Weights of a small mixture-of-experts language model, trained from scratch on English Wikipedia.
Size: 9 layers, width 160, vocabulary 8192, 14.8M parameters.
Experts: 128 experts in each of 4 layers, 64 tanh GELU neurons an expert, a sigmoid router.
Training: 510M tokens, 3893 steps.
Below are experts of layer 5 (counted from 0) of a mixture-of-experts language model. Rows are named up (a neuron's input weights, with its number), down (a neuron's output weights, with its number) and show model dimensions 0-159. Each number is 128 + 32 x the weight over its row's rms, rounded and kept within 0 to 255. Numbers have three digits each.
Before each expert's rows: a language model's description of what the expert responds to; "comes after" lists some tokens at least twice as common just before its tokens as in all text. This comes from a sample of Wikipedia text that the model never trained on. Tokens count by the router's weight.

# expert 46
Indefinite articles, Asian names. The articles a and an, mostly after is, of or as, plus first syllables of South Asian names such as Ka, Ko, Bh.
comes after: " of", " is", " in", " the", " as", " with"
up10:167098179163111142109127209127149139109125040136152070164119166121095143126172072123123158132131104125078088165187145110177086086131119102079148113181143174076083188146143121101201122164155157071136144079116095117184144157102075119112130114107093124078107124107172122128126130120135132165104134195175147129171154093168143110097135128161157109148213122119120193123150126130142144139162111113124160095093088092082094129153138155111091162088110091185127176112127154150124091079105128
down10:096125159119142082133087163124098144111154175142121149128133156147129124127128196179122084135125125106130090087115156154106151116155151131199138090070107096131101083172091051167091143123055139082180123170172125090116183084084113121116096142147209145142047132160132151130129151128107105120118142055107113123099079155134120130166089106179135131081095167142171110132114171187106159112141167156116133129167111147196141099162142082158104154175180137156107110077079060146114146133166117
up11:142098155103155178135109137137111154147151068119145164046084129154107114186140086150139139124092132128047145141101107157123074105133148137061125085141141150067113139098130156191174128084151127132092114144158125153197133144137174141078096116106166119146175103126138124129096155079125111141145068191198144071137117121073137094113158089086147139144110129165120073155168159171126125123129147133157178085091093111086109145100173090128148049146093148134151217116148161080105125133098096
down11:122183072138115191153150106102124114083089140142154130118158157100118156104135155173100181119117118154182128080098111105120077150159137115089079128130192064126109089138148159154044098124086157142159173128094068136145152078112157106155090102096105192103139155143110223116097161137151134117084134123093183115143146175162141090062105134153145151129117179100136137115081119159165126169131108147116149153159119108144101117137157112155153164177135090198140044122147095063127129107085142
up12:138177148149127149154117164088168108083176134115091156075122118135134122136164166093071138124134058094079086134116102116143138097127120121109141082184129126105106173136123113044091147125108112100139134167144090094137191140150098120115136151135104154126129158100108076081119189135145070063134112157138091151209164127151103188160090105116125137121150170132170101125148200099135148120105112157077171146149126147156107193197116098135097112103158116117104162171112226064176092142105110
down12:124220132133124180126237111111118151138168107114141111068129190132090156099127128148187137143153153101169118091129129075080061127095169187109120100143107144107120115156114110167121137152139111137122109152137132126121119124102166046101108121184121148032133089115131156117147059117099088093109152117174132153127123133188098111125099151126126181138136151188029142159122162184101104151128139101156152116099108117087153134092124131140096097083137141154087103166120171147077146096149169
up13:168173206161095150105130139098135135131138156137099082105148116175151102123127086157103141099126159092143127160131063143148168132161125127082071123127105187106138135152131102106092123150078135123171060155136147141136160174125104113151147123124109049173170079106144147129118111148160141096179077123121149090139119128088145121128201146165145192118087103099149193138186124077162156078155136036098117063188116130103136055152103164140143138136110122191115134130136112094061089104095141
down13:120125071038087155118156076114147116111068148099148112117171159115187141074113115095149136099095098077165143127146106130145135141140076135140125124145148119156180109140109198082124145146189110097097156138110160183108137067160103220101153097184119078083151110185054151161123120157094145053147148154189122148106160124191106139121083126166164092176185162137144137116066132130130106166126122131084114100109123161152124192109114099161138138102107108155116144129110111137157098102155146
up14:122122114159074114125169126094126150149133109131148085094153112154131125180096171211131179178118112135121114142150131058147132114132085073146114122157123126095138149161086202132173157101123140182137100118137082159159177126175151136161121104136142087166187127116077121198120166065079139157147153135091038115077089118113103099122112098189114165137168185134152114210088145180128163133088132137078182120128143116138100119127106106122136096192159139171090138133135135085122134183125083
down14:114090134118101170131086080085142046125164104156112156146135094093143175112142145094098110137146157071154112148156178179148154126146137198100141171120127185120148119138143095155147122096145145127071143082036157169125109183100076140127104153098148122092119146141220148113119134139158150113132154087113081120160136137133089180142147099127088078171102081061083097171127112132094080130168169122129146140126172149110146137161101113132128055125118122123139202090140179116196186138097117

# expert 51
Sports and election tables. Cells in results and statistics tables: ranks, numbers, positions (MF, DF), and header words like First, Votes, Turnout, Republican.
comes after: "|", " |", "-", ";", " Total", " No"
up0:105111166082165170130094143100159171126161134150091080100122120117125064155067101123152189114079171126193108122134108150152104181172079117071083101130156117150124187081109124079081148121153100118161090095132148124079132139139144134211140166156147096148151093091137142131142108163095127110177140154125134129105144173093115155100126098157103147087112147172103166088179155127111160064106110064181135138071125123149101115193107120122083120200153088147126120113183131163129173171166181
down0:123140148189078160134141128157082154143133122084108122125170184080113128115183127141155122124140162156167134096093173072172106136151114110136104174155079162134122155143139112108114143119190152116129083129132107088176159078100084081107074135168094186122116132027092173101061061144170140089141111117127133138114166179144188147165150151146070123126082141182101128123142102134112208141088131081115127125158085122150135158137124131179147117077154131111099133076119148178134127047117103
up1:139125102158150106078130138103117155065163115161112111115138124147106147135119101114122182100080043153083164188126138071112091135102139099185183151130126103107101219131106079179157129150164165088165144112104139123122153151143092150093094117128102132108156083111146097087086111173093144112102138110167085152129149179110096148144158124089114152126125131109187123117134170112148114103187161081172118162096105095114000094097112112133150190136161123153143109190148133143161071173102118
down1:163147156063106094181120152169138128187149130100087095098101159161139068122142114150140076115212185114148142134176145140083128157166076181138060133133097097178136185106097123170115146091122131125044123152173153129094104079075106124152102140141115099091147072127138128143113154156172122158100125160115107134151129119153205151080187157099116097062129091147108162157094135109098131152113162109132160151151125076150133134165147144093179059165088110055122095120114147122112100157126127
up2:150124154108148138145136109125073177079107149132130079110144157163114123154087125113074191202125121095119180148203144134169103095118159082144181141127129113175163132117147159126125157016126129114087064159117096129130112128109131178115137135085169122118126171128106153147098118105081128110180068149121177086142116184119088088168100152193185113129134151114146090136093165135162120115098083130081144097109110143148097137157080156138164129112168114135224197127124121121096078116134173
down2:165183112139100150101127186142117114145146164091147101162119108183155044123159096089117094143154155090173137116121098124115148137064183138134117081175155131125099144161119124168103145098065136114141126085101095181132113134154119107127080134103161073100114180196136115120166100151115120136154181095133094162103089059163080144132126091162181163131111095116118114134119093148161119080066121151157182154137074144112155186149161117087129141102095188155134185133056162163103109121051141
up3:153138137099131114130135164150141164104082166128071096083134142096088147087129140131115143103176087131136163146162102111125124083153112116176116118153151097125170117145109125142096149074157152107084095118113153092116084147142100145174138136085121076106196135124131083105141136065115110168112146142148197134120147127094146162105112062100198073133147171077172134157131124094179132152122145149102082086130086090125041137082167104166098087100180118220135112149190150176142067129071167
down3:105135158136069130108166103115054135123119155135153089132186138141107137081125137120103189163125124136061109169084141095127178086073138172142106122123183126129094178124116046117191106142135152184059093173106183161134134171120131166105121137099102104092160228098074107149153122194165106082075149073146168130111132137134108154082158121125151079107106137116089132142151146126115130141073097164135135181147100129139114184130114157096162171094130111158113093096115103172109159126078126
up4:119117090095105100156088100110159091093144098151087112143057112184098132173154113090090159145147124104075160111159137176154151117125114104098168125110181078160138141127105175159122128145093143132085114163098117132101127150155154108153134100156124151098175134170127102052194094131174175189109168153128117077175088186072113148064126130139113150168117139125109109118151157081135154179098136106105077074174160191133090133140116121107134120140174155187201129124088093115119057074147162
down4:168145162140123123088128168102085054149121153125125110173118104138164149097126133133109201060175156147125159130152145102141114123163175159087058125164132110130104096181154168061163137135156185152194118128175181128058148077122181117040167164114120127107135138131106108124098153142129115098136107151113192168132130118140139106147175090138121095140122108130092103133082098153171152079151128098166141156110147132095156091097128103097064154069083163179124160061147101073126158111102102

# expert 14
Copular and auxiliary verbs. Verbs like was, is, were, been, had right after a subject, often before a passive participle, e.g. and was built, It was produced.
comes after: " was", ",", " is", " and", " It", " it"
up0:127159128123128095143157126169125186149083147145080117138111150171129109115119101140112146161088130142100145149092122134150094129158101101176055087129130137154083053094191132160161075096066164188196144106104139124111141138139151145155079149131086131078139075153121096098086146079189160088158109157151093114147134147099123174112189136161130126093151152070066112084158120141185118132127082081136164151117131104096104111130073075095157122145072107139170161168145163082069149169112078
down0:134116116094104114167144155099042091143085108118145129069151134112119131155125112125168173163072111110155089077131175142093090170137131145107058154132196154127134135135168111117225134137126194177189138120143111109144176168164141131164140130159116086140120174121059130112158130140159143137160185096111110167092102089088068085089079126091074062110158122114087116125157094173110105074181142107104154160150122105131126117093150082124169178105117156163121087143120125167126162167152107
up1:176148097143091148125149144096130133119138134036089083095047087125087092145124154158078155152143114142153105123157168105142137119065122126095188093128194105133121149120197157160093146114155111113099102145107072117138139148168137184123118159154078151200112083120115090081159123132187135151106130171089109067139114129141129169109114089186179150156169171145126081149134173110072126128156089106113106157075081163157132195125095104175102113149133086127121109161165095128134096167105179
down1:128139123103133132085039129196210085202146176123164144097102166127134108133108126127106133097117168110127117122103133140155100136165157094157131150109144139125083103133140197135210127171094118153136134111129063117127106127022159185126179091099120110143132095100134082076122112088028153166095151116127171130126150153164176124099113135154141055123135142117120161085104116153137110081105093123125099182164133148132130106141155111149110178158120190181081134126108120100093151110155101
up2:174184064089051099144093165093142105154193080113085119070102146157073139144116125135152169205184101115116113126148121150201149143156157143134097094150083097180168147095129121152073168133117066180163113167147147126166121100152126195161157141140115086169113141139169089159181095131119145116155143130156155091133150144090108155076122119078081087141134183136161107130099121130147128129140126130123180105048127165122118102142197105149110107083117101123149162110166152142166120078125108
down2:156098128087099082106153122142122123140180165111136128083125073115192129140144093142067097108075086116145094120195108178119146130141101138152149101078100158155111105146064160105135200163122131157179107114107126150106165142230136125148145132155181121089114133128163097155129085106154132137142131085060083144117138102108080097106062125180100094149111158141090171095128116151124083147097168154163070154083125149130129113129063123132133154161164148101121171173124196111190194144095115
up3:153170136126125156087000097100146164159127076145144081077093129135124152156103106169134136091115189115086176142111101174167107153101134154100144101126130126138108151151185140151148139150114188119138102128140147132169087096117159100157134124126153109132140129130147125075119130124097111117106144078095205162154195116059131159105110158114143086098119155097146087183103091143132203109092120157074138115084053152136093174121116084081095192131160103156111166205123122120107141123124160
down3:099183088113136138145084205044081145108170089166156138168181094157180121177138129134146126065077169134156152097189100102190124123133139086135181166137124130099170101127116140152054131106159100130085163183112089153112127149120134128195119155086125168107173101149116140129091078130140105134081101119102155154121117097152159100143109095118101142155130143159143109075118148164164128145114118096104130138156137081124086028159135106131155138125104127148111065099175080142103180156080171
up4:077175124131049105111140091121094128155133119106110152095121151164144113155126097120092134139134165158063106178110123105102142111067152124179200101097159060160080157196129119178122133068126123183115111153109181135168163099130094118157106163154077132113069103158099131144100130132124146189148165149140115050115200136133096138096159103161123132112104218090131103152097135110162130092132190125122158153084087135113142137104131128150159137160116186119138105161191086138128094135052126
down4:134128104097137094138069135131154084156130168165150130084141112096189147120074152144164097156105114148129150088101130166132091116165107122073109093131224175107162149134113083133082137090177156141132173201068097138153124115156158130187077156144086217146167103164122135126099117104115086068166162125092155162111095169093157121106186084101102115179123123090148118152139170146126181149148111130126169168150095100133102136121130119069127102087108161051107136101144093101144177127086147

# expert 20
Places and peoples. Region and nationality words, often after in/of/North/United, such as European, African, America, mainland, plus women, children, people.
comes after: " in", " of", " the", " New", " United", " South"
up10:126152130102098107153119131102135095086185151186033136161125185141094181130083098130095120080097083084085059121117133110153146151134063052130134075108164088102077131085156104102125096146136161128089182125111114121118147179103115099123126180100151107070139131174131072142110089089142110105177141136166127138171149189086118123144084083142169099098162101158110146160170210145163160149138173164146080171141145115090099100144098147132080104088178127138134162133119148149121102131122125
down10:144071160095138139171145172147148112090199170118138040149086111168062119060102143115125088191191139138122140093115162096177121103091168130144136147103112110126138105161114146127095110136143133142145163130089124132125079128104155149156133108160065148153057152078139113125219168050127079140159126144190109170103121109136080155171111122165111146139083099150102110174050128171114109125158112128151124154119085080092119121120082168132177097159119158156129149101120132154141134108148187
up11:144141117121119143153153110127187091106161132109088116183133150130118128113122174201120090093110099180146179120081153150162135148144109081079148079127137171144162172200127166094120106149147111157098106185142114060169112184132154162147140187105116116115101057134072072086133148126114094189126144135160118116168138179087137116165125127169157153145118146123186131183166083095117149083137121066016103132116094162144121133108109110135145128115125129136096059123181125138129162100089086
down11:126162102135074130205118149132164179096117108071121145158153123106142156176106096145090114110111115163148070133071145099126120152123115151110132142114113073173210126095103082101087128063130158179095117167100160075102115128125127123146164169112174162166099068160141094152125132108130172181076077101139191131150140129160119145101142152121123190137196059124118094141147178106125104171105148087120119129107143167176176150131123072094156093123080113165106136119143099080115140213114157
up12:148180171088098097115147128110096159122197091160155145091136139140082111108173141146132077195161181094127155112106100174090150125100133078137076083081083147105098096120137126139097158098104107185167123144101151073083171103159095166166086192141145136140106122135136142143101168148144093066165099185193121155093084131105026098145108106119108137136070103127094117156104161121144150173122172118062126153141130163140094117109147136124145115129101117113124109137158103207115074186151110
down12:080137156085119072161137141120111153207090162087070130138116110100180091094124150149133120109102139156126161096139060182128082033110124119107165143136219139137153064145113144125124111091083129182103094186140140159108178195064188136135153121122129114132132167130189076169143151126109153127153081141167117138132151119149171090132149093143140092141112133165115149111157152168122130081185124117162144185135114058137131116140086134107116091114121095089159179134135135086087079120092149
up13:118132082117148081115127178137119183109126099116125130164127128077121119160100110117164098095130136116097137110081125162181097208171173169100154112093145128083117173133180092067112141139091080094046123123145088153105193043142142178089116127101142104170182089161176097155155129129125101159141109124143101147218171121135080130145116158125083157133119060105097137189088155074085153162147134136141134097133134113182113146164117098130095105151155140163066114110180131155151100162128151
down13:083155154172073142153120125087106148085121122106093122204181121130156118106125169094088117118147133093096143163117082094176174152085087160104141102149148101102154144143092127143159153158130122139112128130150123163095126127118116146124219152072152156133107109136087121143134157108193125145050054156136132066129075138165160116107169092106132103113143081133170165128114126152112137124088154144099188180065077123192181164144099100120175150097151051134152189096147111127073126161152162
up14:135120158185092133076079068141111167073143145122105129099167095144109123133105096122095149055106117150067157205104166117121083185111108122118111126115161161158117127121087140131131097095125164064162101153148061123169093148102134116185157180107129147067167140125132151028148097060158135086120159146135170177123100141094120110116111107130155100104182117087160106149179158164102173119125156103123123147112114102092105122090091121087118192140154179154093134097168110101163162171095096
down14:125104100071146141178153162174099134104115103077117121152068108163170070078120123132101120163174147180131137154085084124123137134162180109180143128097149110133128122181141109097113115084079159104124166114086049141160107106115129131117192067097155148128136125107081119213158128130096161149101114144111124117136129073108093106221151163103105113105139138136179150171143135185073180067169103154079084136129133160131081142166176129134133159114121165126159093118067172097153122152159091

# expert 30
Quantifiers and numerals. Quantity words and numbers such as all, two, some, most, %, especially census prose like "Of all households" and "two or more races".
comes after: " |", "|", ";", " and", " with", " one"
up0:116147104110093133133152133111130122092106112100160116091071147142116105144137138174110154165122150092151150066135118152107067116064187159136098122087053103153095128156161083067106103143176132131139127137137127117133122181104157126115045143133096102124121149107094135152122133154134056120154124127102106170119129217150152108142154102095134139149143102102098121078128196046110107123114148115152134125073178100165119211185122116218101145162159091097115117181207151140100101167110095
down0:157121134129170144109157160138134167081157138086098078175146160113114129105112097126120087148127085124159167147135165054155136152175134122159129115135134172083129081081103119084137091104168188103118082117129158167142091143225112095086097207169125172053167113130101113194132142174128062100170121175126114161117116151077145150187125141089130203087049157135125096145185151145126090108163108161094079124125133123158107129080104114142108108134125158129132107109111131160149109098087097
up1:062125140124079120143183140115133165128212115101186169145132162174090121124081117156077088102132087092137089103180127128155214160128190094159092076125138167084117142088152115102176100078163118052116069126153122139194157126171127121158131118161190140155067050137141164099097087134094113130140170110153095119136090124107089137121122090126081108095117095144129132168073157103105111130109163176105095153100158129147102092176096091125164156124153148107119155131142112142170127088132138
down1:124087171119165180115125114153040129120155104104083111142133081112105094151109154110111159142104056186152147122137155153182127113114075134121135094128076100122124141136088157050128081125089164157151088120113153124137119171107194170168161207017149154139125120136136080142121147126159131151097108138119079181106123090143183067133133117147172086089125150153180097147153134167165123100114126190152136099124079121153156140108211113132120136136132118105117154111152126131169049105141103
up2:113157090137124101107072137153112118108101106165127085131164137152177147083098089173131106142139150158127135099172147108188126117095131111108177149119151119169071133102139208119128100047121166113161166118186143099081171137120139084105140171116135113206130141149096101077092119075133114131138114154128061082116166139126115128127149073112157152146157168071122083099157165165138126173116125117078147159149144143096097112133089153163108075200042067109211140117154119104140129148158178
down2:114079106104132155098156189151130200149087153087095126084186136144126117158146058117130067155103162164077121101121104205151084101157135118142134174114112141123120133143076070112126093134133148121106088171138181127183164154114116096145165145108165156129159067143059090106167160090119152144121130142125148103116119124115120097105042170132096098119159141087062103142162128157091138130079146152183199143179155083178152108114167120116163184086178126103148124178150135143138102134099102
up3:122075070118115150137131129093180156100204123075135130043050140143102101144107104176102051114079089152122179121134098141145123159126164109087135153190125141148093104145126127153135134158151147143125121166134127083134165134130096143119069128118103132114135095140085140109213158122155136164162135073132079157115147135096119156126093122144168110143094085128180144159135084084220161090175125144120095162098170150120074142104118138190085129147159106093080130147203129146148095109095176
down3:130149197117138097153157131114090158142155144120126125131128147104141122132116142119218176180174173111129135077125113136136155119100094121104129128169087137139158160128106136135180073129129137134115082047128162102105112099003168125155085121132144123140156136166115139107171155104071080166134141185148139080123064150147137136193140097092074096131161114125055158089159178127094133074146119141150114178154140079103177116121130135074119138104127096105174202108063135100119103128101154
up4:127097091152099096186143162102125131107141114116128110059130086173152168109157135111137133205208153135107097160106065150106115133134117125162137118125180086156103123109194110144142131079084105095155136088146169121167144159137083146167104104149109080120149163138169091073153080090124110151154144129131112096135111180186112097145146121101126107093124125160102139163099110057115214093136138121104127115166212128085069111141146136118130131162121057161068138066150112127135127158039099
down4:114134164119129141175132204188148190120170129111182138103118075100092139080152095147178141113170113120144115153151100178119093144091129139110055155117163161108155129071155128133133124171162089071086139114124125116161099159137136096090051132128144172123178196103091079154135117115130133108125132103065142097122117126125118181163080169144115212078082172106142091097147134117098120163159141112115150102105186094093116190128149093114170112084077092130102103160096134158175168105088149

# expert 49
Articles and possessives. Articles and possessive determiners before nouns, mostly a, the, his, her, their, often in plot summaries and biographies, e.g. playing a timid teenager.
comes after: " of", "'", " with", " in", " as", " for"
up6:155070171150175165145036114131206145085167184055142094097147170124121167073077110152067125119159080048120143147109141112155136132204163120199114132103138158112100147122066118142129156135106098164115075096132126114167154121124065098157074180067147113170163128151150117159077127119114147103144138108187122122142102134121112150105170136109105147129153081129202153142128130078118162111134114101123149143101136125117098177099137132130129108071131220134106140107149109123149127122120140
down6:179186158160086145102090178115112060077126166194133163094124144111161158071094141131115180108144168113141147040156122119076122125152129124112101129139122098184122092092156091169144168141169144135149104070113168147102092106158059139133142143075119121135157122114160125150126102135108116115093151097100127130062123151101088127100153093160128140195193129155124135156102132120118155136116034158158108173129110163138119110076152087092185176099217151093141140186137097093136144112114120
up7:100105140125108136113098069121130134116190163127121132063139169131119115140180094162105102068137114144089181093140145113115147108105108127156050165120161087134187093188138125183146173112154118109098150142150164124155155083149149211149141113134111122138160102139126148147166188106092126167113136168143085137172160113081096063109099121124137037130146104101119159186201120130119140102055113125079145110151124150077147148085115161174099118160070123072121139121114173107073096183096137
down7:129103127142143126072137173115127133055149123143135164144116161135128159126152156115093097175186156138175119136152169090093095165144151109097141131114179100102078136146088100142166153117138112128212082094072112135123120111245106151073068079153162068157114150193082178130140105183112123104113162115153102166132116168082138116155163134116106141101098158093073158119153128060126104164141173137135191112092096082129151113111126122156128131140133117055102123090105103185103165099114103
up8:088106117128169079172130098108171153113181182112114113129113132163176073130112100150094165079138128164046120152153115164171170135130147147156068098154124122160154148177109135162062145107120107122154147137134154081192194120110110140138067175102136151135077078108092146172171147109130143111121131122152109119160069149135120111149104089161111168120123149139132168133204091117138136045090130150167098135089111104080138102108129146088069076079124152136153141104108165151174094088210093
down8:182120101154074167120170151117174092109085105156076129130155168113083181131148095133138171089115171105202108143068167111102117119113215115138156103131151105108061149108130105095158141120134150085123119090151104120102093120079136169141120145116180147135116161110151048082091130202147128159113146150195145216106104136066116104168092097134175160127079083143119102146114185146198104111182113158117128138147159149116103119103137114104132166160117125152097111160085104090141071136139113
up9:130122173147158101115089097111101096113126136123116077107133067127159124165107046120189138143141145125147110087036158148116152116201113145148122088115165138144114125068121155145166075115185121106161153128099141113165131134146172150119087114162086113122119120112113126116059112138223156118112137169165076133070083165115120104152132096163140119101107116124097175168165082123145174046123095138109117195099147149089102088156068148162097186162093148129114134092117102130186133095176151
down9:111113134092084164157150147173159097099076115139150109120120122127152105145173149167143086131117102093115095124135177173140121141123121151112184212160118111164110135080116107100183082067174114162081117151201159047161116047084108148113111191143077166133137148108145116092104116134115102132064120149147156114134155112142122147100140153141119177147089173130202094099115137146097136133103114151146109038170162112123148156128086107137104170166155105102100149149134139126116180143027087
up10:087097121151089137096128126128145142103198155107074165118154125117109119213103101094140111192125077161067119162137124101122150156154115107196159116158100084135080129130083160127110099118114124085160125166146189132084079122136163115137084110100096136117194156123166163160215147087077141133130116126114045089134138110130076144193133077107110163102154169078114112168152100120120172102105147150181079159106098123177136127146128159204077168130133127156155142094089151137135117119086113
down10:116160097091198121158131125107143155130146164122136148153121137082171141136143153095093111111114144147084146094135101207123133093132132172101153081146102146192172134158095074154121137082095141157107142098077149187079193098085072114165130138159140143074066124161144154194203145087080139125141098099121075102122107130135144098120143053141155169134094157142071177116110077121087114118117099088102172162151110102149155101110137181148107130130141156104141169164180124131101116134216087

# expert 36
Biography verbs and pronouns. Verbs and pronouns in biographies after He/She or a name, such as was, his, earned, worked, graduated, plus "Career" headings.
comes after: ".", "=", " He", " he", "\n\n", " who"
up14:154122097119118084115038132100180150132127056059109103080113126141140122128143150141104085129179126117148115134122142118148157099134141166122081124121120099116179163217126125157104114115137097106173114163128171104146129115110086195158086153167104109137180133159128153100104100129157125139151121138114114086216148171132090118135099122161143161084144200111156132131104143116205096099094176132074217078104195077145170130102129165140135135099132146179103104151161182142072164144124128
down14:096121065124129106109128144137096112175146140105122188143111115160159135126146115088124072117162144114127114131094165152138129132100133104097163142140132079112150160176103123168080109105177144105089193142085102139078142112094190149151182031116142189161125167105120117117122194118110065125114091059143177129178152136159136135114107162162086168192105116102096127117139144139124038170170139154125138085165159096153140151111113100102131153149077130168119141158121116027195129106119172
up15:095165119144151081154096059096216124142144126106119092136141084123141101124119123197084092122119172155073161169123086162094144111181104118137132105111146091155147190185149154137119129109094185177182173115121185103163143143125109145128111096184139132103191114055110127081099160097129141142104138137075148050183156170126141122139081130172166139081134134129153155154124064093091127136105193100083097113142158147110099132183133123115090146169111143122115154088133130154127066083122167
down15:067130128124109097095148145098195195151144198114168129122131153106177109123133105049100101102117122086203113114107158149094150160128143096112133150065085117155111148090104075133123184107143104113165049160125125100099119103083149215143108078119100079122127088195093167143151150179155165132061132092150133113128114122118097127138162114126129124176098133152130134155115162163144119150104136158161135109171126152157166215075105118192128116099168104141103144146100112112077098141189119
up16:122133191093149125072190151169169133099159113108136032112162088129155104206128140100160118110185162151085163165131105103104136159125112169146151102102155116130069121180145114152171082103175080064174117163202123112143143147119067121131094147157131089180105108135113116155122184081132094147193139149123095143094138131100154172119109102175124102138111062095122153154100150071100109139147148173127121143130151126116122095139102125149108150115111128104156134042156153097153075115178187
down16:125171062101095158154208152146096127148121114121168096176148130121127144157151106197147116117139105129125113128106157135122151134079111065125118097178135117176145172163188091167154103119093079078155119142149138169104102095132160106105101132133114085091097117040092114196089145137116136178167116162166093126103150190090126076186128147089081124118125038092118104103096103161096144120098155160140125082143135113082126176137114156131145132130117128080165161154109130100155101158134231
up17:202140132112168118165146138125143144129119183035110190125119193182084088130195124112131138133085130118115112149135087192080134127122192086133104133167081096159079121181157115159113143131136105122046166135081147121140116101146097099153124143113160151194134036110103087157203151112133121166119089113076126115128174134141187116137159093130131115145114123095093085153121136070114130142166186132157115109118152158136156127134172074129129130139133104131169104196174147161149104128173139
down17:151125178123103206083110194156118142103123062179100082160114064116167186099088101091171106186159133105143174109123132120107099116128152115133086133124130155101118092119064132136166134201145173100118111150120165194168141192122125094100106180142108141115089119111161101059118136084129096111146132143128018146122097187128109169114167141113110170078124190181148129118099079149151105130136135092159125162106112147138159130087126119130191093140154121090128164142109121117126108088151085
up18:124152105123126094117090141154103151105156145071112159112148166136138133156126151142135145108161130134173137081126159156153135148200161144125159102132063074105108177208120147149102104125148117134111089120202140113108090153126059180144151170116142102086138106155098162102089132118095168153169114197140145134129166162114115061146125155142138055081128180132183139171082192072066129157097156164106168146065103113128106150070107087083158135114120125136115120166073127041096112123142113
down18:127109113136111132157151122103128105162138162107115107105086143176112200098130066103083177173144149108084125079153124121156168164098102114161147146109128149153146126107121190170138081112124101122175115137131131114105126107093119121153108105140157133141071085204124180161133079191146067166146123110134151125122096154131127185116162091122160154097099109181129227092134108125149092093203056144130109095108080103122089165141139162104133120077169041111095100149084134119168108197090136